config.toml
n_experts = 48
experts_per_token = 2
d_shared_expert = 0
hidden_act = "swiglu"
lr_router = 0.00186
norm = "rmsnorm"
norm_eps = 1e-06
optimizer = "muon_variant"
beta1 = 0.93
max_seq_len = 256
max_steps = 3343
dataset = "wikipedia_en"
Below are experts of layer 6 (counted from 0) of a mixture-of-experts language model. Rows are named router (the router's row for the expert), gate (a neuron's input weights, with its number), up (a neuron's input weights, with its number), down (a neuron's output weights, with its number) and show model dimensions 0-223. Each number is 50 + 10 x the weight over its row's rms, rounded and kept within 0 to 99.
Before each expert's rows: a language model's description of what the expert responds to; "mostly gets" lists some tokens that are sent to it at least half of the time. This comes from a sample of Wikipedia text that the model never trained on.

# expert 6
It responds to: Numerals and counting words such as two, several, most, third, 30, mostly in counts, statistics and table cells.
mostly gets: " three", " two", " more", " four", " several", " most"
router:56 48 45 43 54 75 50 37 65 44 54 55 60 44 61 30 44 54 50 49 51 50 31 54 57 59 45 53 60 30 47 50 49 39 41 63 44 28 48 35 40 29 41 41 30 55 52 55 48 36 46 49 32 25 47 56 59 42 78 45 50 48 71 58 58 31 30 26 42 49 49 45 60 51 66 49 54 46 50 45 40 34 61 44 43 60 51 35 45 59 43 55 50 44 44 58 48 63 43 42 61 43 37 47 43 31 46 54 50 38 50 66 74 31 39 56 57 40 48 49 49 54 47 58 39 48 49 59 59 40 48 49 41 58 47 49 43 45 45 49 46 54 52 49 43 40 38 46 53 68 38 44 47 68 58 56 41 63 55 43 56 49 58 44 57 44 59 42 63 55 46 45 48 47 47 57 47 35 65 57 59 54 61 48 63 44 62 54 51 63 38 25 50 46 45 31 53 51 51 34 65 59 56 59 34 45 51 59 57 35 41 39 47 37 53 60 38 33 36 70 51 63 46 62
gate2:49 59 60 48 57 45 45 32 40 36 49 55 41 42 56 50 42 36 48 35 44 48 39 62 39 50 47 62 38 46 67 33 51 47 41 67 69 38 47 46 38 43 56 40 58 39 64 60 68 37 53 51 42 50 54 56 42 42 67 60 46 46 62 30 36 43 49 44 54 47 43 59 40 67 59 47 57 34 54 61 62 55 55 51 37 64 39 55 70 26 47 29 37 24 49 47 52 54 54 40 36 52 33 50 54 40 46 49 63 57 59 59 48 61 57 43 47 57 55 60 46 47 43 51 35 36 54 55 45 50 45 49 49 29 64 47 52 38 51 53 49 42 43 58 49 57 37 51 48 48 57 41 46 68 49 50 68 54 54 38 33 60 51 58 48 41 52 58 66 40 54 52 54 46 25 45 55 61 40 63 43 46 75 48 51 58 58 52 38 53 68 57 49 33 32 47 33 52 53 66 33 60 64 63 63 52 44 50 39 52 65 45 45 52 52 52 62 43 59 51 65 42 76 62
up2:45 36 42 48 51 50 46 79 45 40 46 58 42 45 55 35 49 52 59 63 33 45 49 52 33 39 46 50 49 55 43 42 37 34 30 55 51 57 53 26 56 59 63 36 40 38 36 30 53 42 42 63 44 47 49 48 43 51 57 41 34 47 40 46 49 41 53 46 50 42 58 50 53 62 39 55 29 54 41 47 51 56 47 51 44 32 63 52 33 33 46 49 56 46 53 65 39 46 52 58 60 55 51 38 41 55 58 35 59 61 52 54 54 47 45 45 43 57 52 41 52 61 43 67 57 41 40 27 45 66 58 57 49 47 45 51 49 61 40 62 39 62 47 27 68 57 44 53 58 41 56 54 44 55 43 56 30 41 58 56 42 57 48 36 58 46 56 54 42 57 41 53 44 33 69 60 70 31 60 49 46 62 66 58 54 54 54 61 39 52 33 59 42 56 51 71 41 63 52 53 57 55 59 53 52 50 74 50 35 53 51 66 68 71 66 44 45 61 50 61 32 28 42 46
down2:32 40 52 58 53 63 51 55 50 51 26 60 42 58 45 48 40 38 62 54 55 56 49 45 16 53 46 52 51 61 43 34 52 46 61 62 41 54 48 48 41 54 43 55 62 59 46 48 54 58 63 56 58 30 59 37 54 57 70 60 48 56 40 45 37 67 48 55 60 62 72 41 45 52 51 40 59 41 52 46 64 44 42 58 47 66 52 70 32 58 59 69 43 52 38 55 59 55 43 43 44 39 34 51 34 44 68 80 68 50 36 51 53 50 52 39 55 47 44 62 57 36 53 64 41 54 32 26 35 46 36 57 55 41 64 46 57 51 49 44 65 55 53 46 58 48 49 47 39 43 53 47 40 59 62 54 48 56 49 59 36 54 43 51 38 62 68 46 63 40 62 51 49 58 51 54 52 62 37 47 53 32 43 69 48 44 57 64 50 43 52 55 64 50 28 40 40 58 61 48 41 58 67 40 52 48 42 73 55 48 48 68 62 52 62 52 38 51 47 43 40 42 55 54
gate3:49 55 68 48 58 45 47 76 65 68 83 50 28 53 58 65 64 66 55 38 43 37 37 46 47 66 61 52 60 36 45 49 43 47 49 60 58 54 52 38 61 42 59 56 41 45 43 40 58 46 61 58 57 66 47 47 64 35 69 55 33 43 48 48 48 56 53 42 57 62 53 56 42 59 64 50 57 36 41 58 49 54 38 50 47 55 62 61 40 51 58 50 64 40 40 40 60 39 47 55 53 33 54 64 59 60 45 61 43 47 47 49 35 54 61 47 48 50 49 72 52 46 62 38 51 59 64 56 34 39 44 60 57 52 54 51 30 43 54 49 50 56 48 57 35 53 46 49 47 38 45 57 41 62 34 51 66 64 55 77 66 47 43 43 58 49 48 64 32 50 40 61 44 59 56 62 41 47 44 34 39 57 61 73 43 45 59 65 59 32 39 56 36 53 55 52 38 33 56 55 37 43 46 32 48 48 41 46 62 68 36 56 56 43 44 59 53 52 51 50 49 34 53 51
up3:49 39 44 46 60 57 53 54 37 64 42 68 67 65 42 49 54 52 59 53 51 61 54 54 45 40 63 43 57 65 47 54 63 43 43 45 60 57 56 45 51 40 65 42 55 57 48 58 30 48 56 52 60 62 55 37 37 47 50 65 56 33 36 47 58 54 61 67 40 45 43 58 35 42 46 46 47 47 46 55 36 24 55 49 68 60 26 36 39 46 54 39 52 47 38 53 49 45 35 41 57 59 75 54 36 76 58 56 60 34 44 55 46 29 53 55 61 43 37 43 55 67 40 42 55 56 46 60 52 42 44 52 40 56 51 48 70 41 34 53 70 44 51 65 45 53 56 43 48 52 58 40 51 29 51 57 53 50 50 40 43 39 62 55 45 51 49 28 39 65 36 71 41 62 67 39 42 50 46 56 47 39 48 48 33 44 47 45 44 43 57 58 64 59 62 51 46 40 50 63 49 45 58 43 45 47 41 53 61 62 55 50 51 45 39 34 46 39 28 48 79 52 29 53
down3:44 46 48 29 59 50 63 56 60 46 59 66 66 49 55 45 38 40 60 42 42 38 48 45 46 34 57 47 70 50 34 61 51 55 56 38 51 39 59 48 47 54 63 42 61 42 51 52 46 52 66 39 55 36 39 55 49 68 36 42 46 57 53 40 48 52 48 62 44 36 51 45 44 28 52 54 63 53 61 44 30 55 60 58 69 42 44 46 52 22 42 37 61 61 59 47 51 47 55 31 41 66 40 26 44 52 61 56 56 46 65 49 56 46 52 24 42 58 60 47 62 62 60 47 38 51 41 47 37 59 51 61 51 39 32 43 41 34 44 49 53 51 52 55 65 49 32 56 38 55 48 43 54 40 62 58 53 43 47 56 25 58 56 48 43 53 34 38 61 65 53 48 52 56 54 41 48 54 54 61 44 57 44 66 53 58 42 39 49 38 70 45 38 63 35 58 57 64 23 65 63 33 68 43 52 46 46 47 36 50 43 61 47 29 59 50 50 38 44 47 43 42 40 48
gate4:57 45 45 43 59 48 66 57 55 45 49 59 36 47 69 34 45 51 58 39 59 53 60 50 59 55 36 53 50 56 36 37 47 35 40 49 58 45 62 46 54 51 37 52 46 50 66 55 58 34 57 52 63 41 49 60 52 42 61 57 42 42 50 55 51 55 45 44 47 64 57 58 49 55 47 58 51 44 56 48 51 49 29 53 45 43 34 51 56 44 29 59 36 58 49 56 57 45 49 41 65 54 56 48 55 51 55 50 38 56 59 61 35 69 34 53 48 47 42 44 50 47 24 58 57 58 37 57 64 31 64 46 60 25 52 48 55 62 38 59 48 43 34 33 38 35 45 48 46 63 17 51 58 60 67 51 55 64 55 58 43 47 58 46 62 49 56 35 51 49 38 44 23 64 80 59 46 43 53 43 64 44 66 52 28 32 43 57 46 60 49 61 44 46 53 42 35 43 51 38 51 56 44 53 34 39 57 43 70 49 60 47 51 50 28 55 62 34 54 51 64 55 37 43
up4:33 54 47 74 61 52 33 43 40 69 52 43 53 53 43 39 47 54 52 54 52 37 61 51 40 57 40 40 47 51 54 41 32 53 24 57 58 37 46 40 67 55 52 51 56 46 39 52 57 27 58 67 52 57 28 46 52 30 45 48 56 54 52 54 27 60 59 41 52 57 36 39 49 40 50 52 55 44 48 56 67 30 55 32 60 60 43 56 51 53 49 48 47 60 34 63 51 59 41 62 31 50 57 53 43 54 60 43 29 46 41 56 56 22 45 54 67 28 38 55 61 34 69 48 58 50 54 43 38 53 53 58 52 44 41 50 44 59 39 61 55 51 68 36 43 52 67 63 51 37 32 60 55 54 65 55 45 39 50 41 59 62 40 58 56 52 53 56 42 56 47 62 57 31 37 47 49 62 53 47 32 59 47 35 56 68 53 46 38 54 54 47 40 57 51 54 43 72 43 44 58 57 42 38 53 53 42 63 41 38 53 50 37 65 46 35 50 43 50 39 55 43 63 59
down4:43 37 66 40 41 30 46 53 38 52 54 44 57 56 32 63 53 30 53 39 54 57 48 59 56 54 49 51 53 50 48 54 61 35 55 57 42 37 61 47 54 41 42 55 49 32 44 52 27 69 45 50 29 44 73 47 25 45 56 45 48 52 52 51 55 41 45 64 54 41 48 47 58 47 49 49 58 50 53 37 67 58 48 30 53 52 61 56 66 41 45 62 48 48 40 59 39 61 51 52 58 40 49 53 55 62 33 61 50 52 55 49 54 44 50 30 44 50 61 57 52 48 37 54 57 44 32 38 72 49 55 56 36 66 58 53 52 63 48 46 46 37 67 47 44 58 56 49 40 44 59 63 60 51 66 64 52 39 35 75 54 48 40 47 51 27 33 64 45 63 61 55 54 55 45 68 55 55 45 64 64 52 49 55 56 70 48 39 41 46 51 75 58 61 68 38 59 50 62 59 37 50 68 39 41 56 41 49 47 63 53 32 55 63 36 37 38 38 41 45 59 51 40 60

# expert 12
It responds to: Bare space token before a number in table cells after a pipe, as in scores, statistics, vote counts and coordinates; also minus, plus and dollar signs.
mostly gets: " −", " (−", " Phylum", "′", " $", "^{("
router:53 50 57 43 51 69 52 39 58 39 60 42 45 47 39 49 45 47 46 69 53 57 64 71 42 49 42 57 32 59 49 64 62 40 39 42 56 51 43 57 50 65 35 47 58 28 59 27 51 44 54 63 43 44 57 46 56 42 47 34 61 50 45 35 53 42 66 63 40 60 57 49 20 58 50 45 42 53 62 47 67 46 52 58 54 51 48 53 64 38 63 66 49 57 36 33 58 61 64 47 40 42 52 60 46 45 34 58 63 43 50 39 55 74 45 69 60 51 56 54 48 58 48 70 58 52 43 51 54 60 75 43 54 59 48 39 38 58 52 46 54 59 53 42 38 51 37 57 53 52 39 63 44 44 47 31 39 59 37 33 54 53 49 65 49 30 48 55 42 57 65 45 43 49 65 47 53 64 51 64 46 44 45 48 62 51 25 69 51 47 42 60 47 41 41 39 50 56 42 46 53 54 60 62 45 51 52 64 30 49 51 59 43 52 52 47 63 64 37 22 34 50 52 62
gate1:37 49 56 62 44 74 39 48 44 46 43 66 53 48 48 55 60 43 54 49 37 43 72 63 41 55 34 46 59 39 38 56 52 38 71 49 55 50 44 56 57 53 29 63 42 57 51 44 53 42 52 54 58 57 56 58 33 33 36 64 69 51 48 46 44 33 59 50 57 65 43 34 71 47 51 48 48 39 46 56 36 72 43 44 48 38 58 34 52 66 53 48 34 56 45 58 59 62 64 63 56 40 45 39 61 65 61 54 63 44 60 33 52 46 62 49 38 56 47 42 52 48 53 41 55 43 37 47 39 57 46 59 58 57 53 51 65 53 65 46 49 46 34 47 77 54 36 50 43 51 43 32 38 38 45 53 59 54 48 39 49 67 47 20 51 59 64 48 38 50 55 44 50 44 53 53 50 39 56 76 77 74 52 54 53 50 40 65 62 32 51 60 47 49 62 46 58 63 53 65 47 53 33 55 45 45 66 47 45 45 53 49 42 58 53 55 49 42 52 54 41 44 54 39
up1:53 62 54 56 53 26 64 41 51 41 38 57 40 64 52 58 47 63 54 31 45 41 43 61 69 52 37 43 62 45 32 42 46 38 45 70 57 51 62 66 66 56 49 49 40 50 38 44 45 47 47 36 48 47 48 58 43 43 63 34 57 54 31 56 49 56 55 46 56 66 47 53 26 42 49 49 38 42 62 58 54 46 43 61 38 52 49 38 50 55 53 38 47 68 45 43 48 59 48 21 55 41 71 55 30 50 44 44 46 50 41 37 29 68 57 44 51 57 48 60 59 36 51 53 37 57 40 60 37 59 68 59 49 62 50 48 51 48 62 68 61 43 48 36 52 53 45 62 57 49 65 56 40 65 70 47 48 41 47 40 36 45 55 55 58 64 48 49 38 59 57 46 48 78 52 47 57 76 42 55 50 61 49 58 52 60 53 65 64 59 49 58 66 57 52 61 52 58 46 54 55 51 47 38 61 46 52 63 79 52 50 57 44 56 53 58 45 40 42 51 39 38 62 32
down1:65 55 55 53 58 60 66 33 33 58 49 62 59 45 49 52 64 48 67 63 61 62 50 48 53 40 42 49 46 49 51 29 75 60 48 46 63 60 45 45 47 53 64 58 58 63 34 42 47 58 65 41 49 42 47 46 60 65 63 61 51 36 52 65 46 45 35 39 52 49 47 39 44 54 41 70 62 51 55 55 48 68 48 48 53 51 46 59 54 48 67 52 36 50 57 66 55 59 59 44 64 55 47 51 54 42 35 49 38 56 39 40 71 42 51 52 54 64 59 69 48 57 60 52 42 61 35 59 53 60 55 46 58 55 32 56 55 39 32 55 37 44 49 65 54 68 50 62 53 52 44 47 34 51 36 42 43 58 63 42 52 55 65 36 49 41 60 45 72 46 49 44 53 57 45 66 50 41 59 24 34 35 62 39 50 20 39 38 41 52 39 67 41 52 74 45 40 58 63 63 55 52 46 64 57 47 42 41 42 54 67 57 53 56 45 45 52 60 61 58 50 44 62 56
gate2:50 71 61 54 49 53 50 58 56 47 47 56 72 46 51 41 35 37 57 53 49 39 44 68 69 75 36 63 40 47 42 44 44 49 40 52 42 39 49 51 55 54 59 47 48 46 36 60 44 49 57 37 59 41 53 41 53 46 58 56 38 49 50 48 59 41 50 49 31 43 48 56 42 44 61 56 36 41 45 55 46 56 59 51 48 55 47 50 50 61 60 38 57 66 49 42 62 36 37 44 67 54 48 64 48 46 71 61 55 50 46 40 47 45 34 38 62 38 56 64 59 51 64 53 44 53 42 49 41 47 51 31 41 18 50 36 57 50 42 54 41 68 43 51 60 39 45 66 46 48 39 59 55 55 45 50 75 33 54 42 51 51 33 59 43 44 30 47 47 43 51 29 54 56 63 55 46 38 41 40 49 46 59 74 43 73 42 69 36 38 50 56 37 54 48 85 45 53 62 45 24 51 57 49 55 56 56 45 53 64 58 54 69 53 47 44 50 37 55 55 54 37 49 52
up2:47 49 62 56 41 50 51 45 36 57 56 43 60 42 74 63 51 45 44 46 53 49 59 61 33 59 33 53 59 44 59 43 31 56 47 49 29 42 51 60 51 60 47 60 49 38 47 45 38 64 48 67 32 55 46 83 43 62 27 57 65 58 51 42 60 37 55 49 61 45 68 63 31 57 49 40 40 62 57 47 29 50 46 54 44 48 63 42 52 30 35 53 60 48 42 68 53 50 38 61 62 38 52 41 38 46 61 40 44 46 53 40 48 36 36 41 52 66 51 39 62 65 44 53 38 64 48 52 46 41 64 52 52 38 49 30 50 41 39 49 41 52 28 42 50 55 44 43 39 54 38 39 35 62 55 48 45 38 46 48 57 57 69 46 44 48 52 59 55 45 48 42 52 42 55 41 52 49 54 54 56 44 57 56 49 53 54 51 41 60 71 42 59 51 66 43 51 59 61 44 50 67 53 77 42 62 48 55 67 53 63 73 54 45 47 54 53 50 52 62 53 28 70 44
down2:47 55 61 46 60 41 61 65 25 53 63 56 49 48 41 46 50 55 32 50 51 60 76 49 41 44 31 54 54 52 72 44 58 39 60 31 58 44 51 54 64 40 46 37 52 74 56 32 61 57 56 57 48 41 49 56 43 48 37 59 50 48 56 58 73 61 38 64 59 63 48 54 57 38 57 49 54 54 51 32 44 55 40 51 52 60 57 54 52 38 21 61 39 35 54 47 60 66 51 39 35 52 63 40 80 41 54 30 53 59 46 53 78 56 46 47 41 62 46 41 48 51 44 65 50 48 68 56 32 59 54 50 68 54 52 39 47 48 49 39 57 50 40 58 44 42 65 45 40 35 52 52 41 57 50 37 47 57 46 51 45 55 47 41 42 38 54 61 50 56 47 62 58 52 43 55 38 48 62 55 42 53 69 56 49 41 53 48 45 58 55 47 44 53 61 47 58 36 53 45 47 64 39 43 40 50 26 29 33 51 54 54 37 53 53 43 54 35 67 42 65 48 51 36
gate3:29 51 49 41 64 59 46 42 43 43 43 41 58 37 53 41 47 44 48 33 59 61 39 52 40 56 50 62 63 45 46 55 60 37 64 34 60 60 44 51 35 55 48 48 55 54 46 62 47 52 44 54 51 63 58 55 53 42 48 56 45 37 58 55 55 66 43 56 58 57 61 48 61 56 49 60 57 46 52 60 45 47 48 55 37 38 46 63 39 73 59 52 48 70 23 52 43 51 49 51 61 33 39 54 53 45 48 46 46 71 31 38 58 61 51 40 51 58 53 47 51 47 51 39 70 65 46 33 46 42 48 51 60 44 58 50 54 39 51 29 48 55 39 38 52 53 48 56 51 50 56 27 66 58 24 37 47 52 59 45 58 35 47 32 72 44 63 40 76 51 35 56 46 41 38 48 52 52 33 49 69 43 42 43 81 55 54 59 54 58 51 50 42 42 53 42 76 54 41 37 60 37 49 38 42 48 49 41 64 57 53 72 49 45 54 49 54 67 49 32 48 34 52 58
up3:30 48 48 54 51 34 57 62 45 49 51 62 62 55 64 37 65 61 49 72 48 56 64 24 56 46 57 46 37 38 51 41 67 47 65 54 47 55 38 69 50 63 58 48 53 67 34 58 42 56 62 42 53 70 48 54 51 30 31 44 54 39 53 47 48 61 47 51 38 55 50 49 51 59 48 53 55 42 65 64 49 55 60 57 42 47 55 63 65 56 52 57 56 46 39 59 71 48 52 57 46 40 41 37 39 48 38 64 40 32 30 52 45 61 45 53 47 36 64 38 40 60 64 48 58 37 56 43 46 48 52 48 49 62 51 43 71 30 37 45 49 32 59 57 62 23 55 52 47 59 44 61 50 53 33 41 68 53 58 48 42 56 62 65 51 60 45 42 55 61 50 70 55 54 39 65 46 38 47 47 58 48 45 34 63 59 57 64 50 64 47 47 49 59 38 40 32 49 45 36 42 53 43 55 50 49 45 71 48 45 30 49 34 44 67 50 63 53 59 52 57 54 45 60
down3:60 63 52 48 40 57 40 56 57 44 67 52 67 62 63 68 48 47 48 54 31 46 47 51 45 52 44 45 65 58 46 46 36 51 51 64 41 36 48 65 70 62 54 48 40 55 51 51 51 56 62 46 38 40 42 46 45 46 46 41 58 68 43 52 55 60 48 51 60 51 37 45 43 64 55 49 50 51 62 37 43 52 49 27 66 57 46 37 49 44 59 48 61 43 55 32 61 53 46 67 36 46 46 42 62 65 54 35 46 49 48 35 55 35 51 60 57 51 62 37 51 49 41 56 45 55 56 30 53 57 58 55 57 47 52 43 60 35 35 58 64 33 66 63 53 62 38 50 59 70 55 47 48 48 59 38 59 64 34 52 56 55 34 61 57 57 50 49 34 51 43 59 74 44 41 42 45 72 36 63 54 63 34 37 50 39 44 45 68 54 37 38 55 43 43 52 38 51 81 74 39 59 62 68 38 51 36 49 57 49 57 49 38 63 46 38 48 42 35 49 48 51 66 60

# expert 37
It responds to: First three digits of years such as 198, 201, 202 in dates, plus en dashes in scores and records like 9–2.
mostly gets: "199", "202", "201", "197", "198", "196"
router:37 48 50 50 65 56 43 59 52 54 41 48 49 53 55 58 53 44 64 56 41 53 59 67 48 61 40 48 51 52 36 63 40 52 37 55 65 55 64 50 40 57 56 42 49 53 63 60 46 29 58 54 67 44 39 60 57 48 50 60 73 32 38 49 55 57 57 73 57 43 52 29 63 54 70 66 57 45 58 47 55 38 42 31 69 43 49 42 53 56 54 57 56 41 46 52 46 60 61 32 41 42 68 49 55 54 36 51 51 31 52 39 66 35 33 63 32 30 49 37 60 59 61 36 53 55 65 39 44 52 49 40 34 33 63 33 52 38 41 46 58 48 54 56 48 60 59 43 51 63 36 44 53 51 37 53 49 59 28 52 68 43 69 52 53 54 50 50 62 60 62 58 36 43 50 52 48 37 48 58 37 65 65 63 65 39 47 56 58 66 41 48 46 48 56 41 51 44 70 50 46 55 55 59 25 45 64 55 36 38 38 54 57 45 41 53 41 54 47 36 45 55 48 54
gate1:45 45 64 49 24 48 35 63 55 66 63 41 45 50 48 36 43 62 49 54 67 57 47 54 41 40 45 36 52 43 47 44 54 52 38 55 60 29 62 45 53 49 39 65 70 43 55 42 43 41 57 66 30 53 30 43 54 71 69 55 40 49 46 40 51 53 70 65 65 30 49 52 70 63 32 48 44 63 44 54 51 44 52 55 36 47 74 35 52 48 54 50 53 45 53 48 63 45 48 42 49 42 49 45 49 40 39 35 58 45 29 59 49 59 60 46 29 56 50 53 51 45 53 51 49 55 63 42 64 56 57 45 51 45 46 44 48 44 40 45 46 41 42 55 59 49 50 57 39 37 55 51 31 44 65 51 38 50 59 49 39 37 67 52 58 48 67 53 54 64 45 37 56 31 47 67 46 63 58 50 37 57 41 72 61 56 55 50 48 51 56 59 54 48 32 53 45 36 72 60 39 47 50 41 58 60 48 44 43 55 59 69 55 74 57 38 48 57 55 32 45 52 57 70
up1:55 54 60 52 59 63 52 52 53 50 31 36 42 47 44 60 45 55 58 50 72 66 53 50 60 31 34 60 60 61 54 38 43 66 52 51 61 74 35 59 41 55 48 34 43 54 64 66 60 53 61 46 48 54 53 49 45 37 50 62 35 55 46 61 66 49 34 56 56 65 58 65 46 57 54 46 58 54 48 53 47 66 44 56 57 55 46 65 60 63 41 42 48 41 45 57 51 47 47 51 74 49 37 66 49 45 60 54 31 63 78 53 51 58 54 56 54 49 38 56 54 49 59 47 37 59 54 57 50 57 53 60 52 41 41 47 66 61 56 63 56 32 48 52 22 67 52 56 47 44 37 45 59 32 37 31 71 38 41 39 56 67 50 42 50 48 49 39 44 49 47 45 28 52 32 46 45 56 42 56 58 49 58 66 40 60 49 50 45 54 42 37 61 51 64 33 44 59 55 37 53 55 24 66 48 44 55 57 46 66 53 48 28 51 37 59 54 65 49 52 45 51 50 40
down1:55 39 54 60 58 47 43 49 54 56 44 53 50 48 59 59 50 69 73 54 52 58 59 56 52 56 49 67 46 61 56 63 69 54 49 50 51 64 49 35 54 62 46 35 53 49 57 53 47 52 38 60 33 46 45 63 49 54 63 60 39 55 49 68 48 42 71 48 54 75 46 43 59 46 34 47 39 51 51 50 29 58 63 48 40 28 52 46 53 43 45 41 39 43 63 43 58 66 60 56 43 53 47 50 42 27 57 46 40 42 52 49 41 55 56 54 43 53 58 79 47 43 65 42 40 49 58 50 55 49 46 49 40 55 52 51 65 66 56 28 54 50 51 37 47 66 49 52 58 38 55 41 45 48 58 44 50 34 52 45 45 38 69 40 58 37 46 50 52 49 68 44 54 41 35 32 72 44 61 59 52 59 61 75 40 33 68 50 50 37 63 42 66 59 49 64 55 42 48 25 28 44 61 49 42 68 55 47 54 50 55 51 48 56 43 48 57 34 32 26 41 53 41 47
gate2:57 46 41 39 38 47 57 34 40 58 40 47 62 51 46 39 56 42 48 40 57 52 53 47 52 37 54 54 32 47 65 49 33 44 48 45 42 58 38 51 39 63 47 53 62 55 40 51 45 47 60 46 61 54 48 68 61 47 50 32 55 53 54 59 71 43 53 59 57 39 43 74 48 56 47 29 55 53 57 47 63 66 56 61 48 37 49 48 54 56 42 39 34 43 50 45 48 44 56 74 37 46 50 33 59 40 66 47 48 53 78 49 48 47 66 62 52 63 64 50 40 62 44 43 71 52 48 51 49 54 45 48 59 46 50 53 52 23 57 49 71 50 53 53 59 51 64 42 46 63 44 51 66 45 42 53 71 65 40 42 56 63 49 55 51 39 41 53 47 46 48 56 51 57 43 53 55 55 52 83 67 28 59 55 37 36 48 41 41 39 50 32 62 50 66 63 48 55 58 45 50 54 39 40 61 71 69 55 58 55 60 41 58 62 39 64 66 37 67 64 44 56 46 48
up2:57 62 58 48 58 55 36 37 57 63 48 45 74 39 43 48 58 53 57 47 36 49 58 56 56 44 41 34 52 53 41 47 48 41 56 63 54 44 57 47 23 47 44 35 52 55 64 55 39 43 55 56 59 55 42 40 46 47 41 37 40 38 61 66 51 64 53 33 36 56 51 45 59 39 43 56 55 55 48 67 51 42 60 32 41 39 48 68 56 42 58 46 40 48 62 61 34 56 40 50 51 27 33 64 47 64 44 48 36 52 52 47 66 47 53 67 34 59 53 47 56 59 58 47 28 67 42 50 67 46 62 62 66 28 54 63 51 58 58 45 41 60 61 41 43 29 49 28 67 60 60 44 45 50 42 55 32 50 55 54 46 39 39 42 55 49 39 69 49 42 33 54 47 34 52 37 48 41 36 51 34 46 52 52 46 64 49 65 37 61 49 64 44 38 51 32 50 56 55 55 45 61 35 48 38 38 58 59 57 32 46 47 59 47 47 58 42 61 53 30 47 44 40 59
down2:47 58 52 40 56 54 50 66 49 55 51 58 38 45 52 48 30 57 51 65 45 63 58 56 52 41 68 59 46 41 28 49 70 55 30 41 48 52 49 43 42 52 48 43 55 65 33 55 48 57 65 44 51 47 45 59 34 50 61 38 58 50 55 45 32 39 61 65 50 47 48 40 34 67 61 54 61 56 52 40 52 50 62 47 54 42 59 34 32 49 65 61 37 41 37 58 42 40 50 42 41 42 50 52 72 33 55 55 38 64 59 55 51 60 36 47 47 62 62 60 41 46 50 36 53 39 33 54 48 55 55 53 46 38 53 58 46 45 70 59 53 65 67 44 58 49 64 57 34 61 59 39 48 47 59 52 44 38 23 42 71 50 45 38 42 56 41 54 29 40 54 53 33 72 59 48 47 46 52 45 60 50 52 37 42 57 40 54 48 22 64 44 46 58 55 49 51 53 32 46 57 56 70 42 66 61 35 66 45 51 48 63 54 40 50 34 57 53 59 61 57 50 30 46
gate3:44 64 74 51 53 28 38 53 64 41 54 44 39 52 46 46 54 66 50 66 56 44 70 32 58 43 34 51 59 51 66 38 43 38 50 41 32 50 66 40 42 54 56 63 57 54 54 34 58 25 51 48 49 51 39 58 52 40 48 45 67 51 58 61 42 46 56 50 48 42 49 55 51 61 42 49 47 59 40 37 63 63 63 49 47 50 45 50 49 41 65 49 52 44 52 40 51 43 62 52 58 58 46 55 33 36 32 42 37 68 61 53 55 42 42 54 34 57 67 61 60 57 38 49 35 36 37 50 43 30 52 34 45 53 62 57 46 49 50 38 43 21 40 57 47 56 36 38 55 54 52 49 71 54 39 57 56 51 63 47 63 68 51 31 53 52 44 40 62 47 51 34 43 46 37 49 70 45 52 52 50 48 46 60 53 45 52 41 50 47 28 34 46 55 50 49 31 42 61 61 71 59 54 43 38 32 42 44 53 54 62 69 56 62 61 35 50 64 52 54 37 50 48 58
up3:35 21 64 58 52 58 47 38 33 44 44 44 40 52 42 61 49 45 55 60 60 56 56 45 41 35 59 43 50 54 57 47 49 38 48 57 62 35 55 39 72 52 53 63 50 53 56 49 59 55 68 57 51 64 37 47 56 37 45 41 46 57 57 59 46 44 58 41 65 52 50 49 39 42 57 44 32 43 35 50 38 46 51 38 63 78 52 35 46 43 49 60 41 60 54 62 56 38 46 53 36 58 61 55 56 54 38 54 46 44 53 47 49 59 44 60 39 53 42 50 39 46 29 56 46 79 37 44 50 48 54 59 57 68 44 37 31 62 48 47 38 70 64 50 43 54 52 71 40 49 44 37 33 41 65 60 54 48 61 48 64 60 55 36 59 58 47 50 57 40 50 68 47 47 54 50 48 49 53 58 57 42 46 40 43 36 53 45 54 45 71 64 55 47 62 52 52 43 39 48 46 68 71 60 47 55 68 43 66 46 62 66 63 26 41 59 51 46 26 53 43 60 41 50
down3:52 47 41 58 41 33 29 61 58 65 61 50 63 56 52 54 71 57 53 36 55 61 63 45 49 35 47 64 60 55 41 51 49 72 45 47 56 65 25 50 46 39 39 65 50 60 45 60 38 59 50 57 43 53 55 56 60 63 39 54 57 44 42 49 48 62 39 58 40 55 60 56 56 47 60 43 37 44 60 54 34 47 62 54 52 49 61 47 34 45 54 68 68 53 45 50 51 39 42 59 46 45 58 78 49 58 46 42 36 56 56 28 64 35 49 70 44 50 51 46 55 46 43 46 54 41 48 46 51 48 68 44 55 56 57 50 54 68 64 51 63 43 60 61 36 38 42 52 39 38 26 41 52 52 57 43 50 48 45 55 48 29 55 59 49 64 53 59 46 54 51 59 46 35 39 49 37 49 56 38 59 62 47 50 46 54 51 37 36 53 60 33 46 53 40 54 50 51 64 55 43 32 75 47 29 63 48 53 37 59 43 50 60 60 62 85 46 48 38 56 69 57 52 40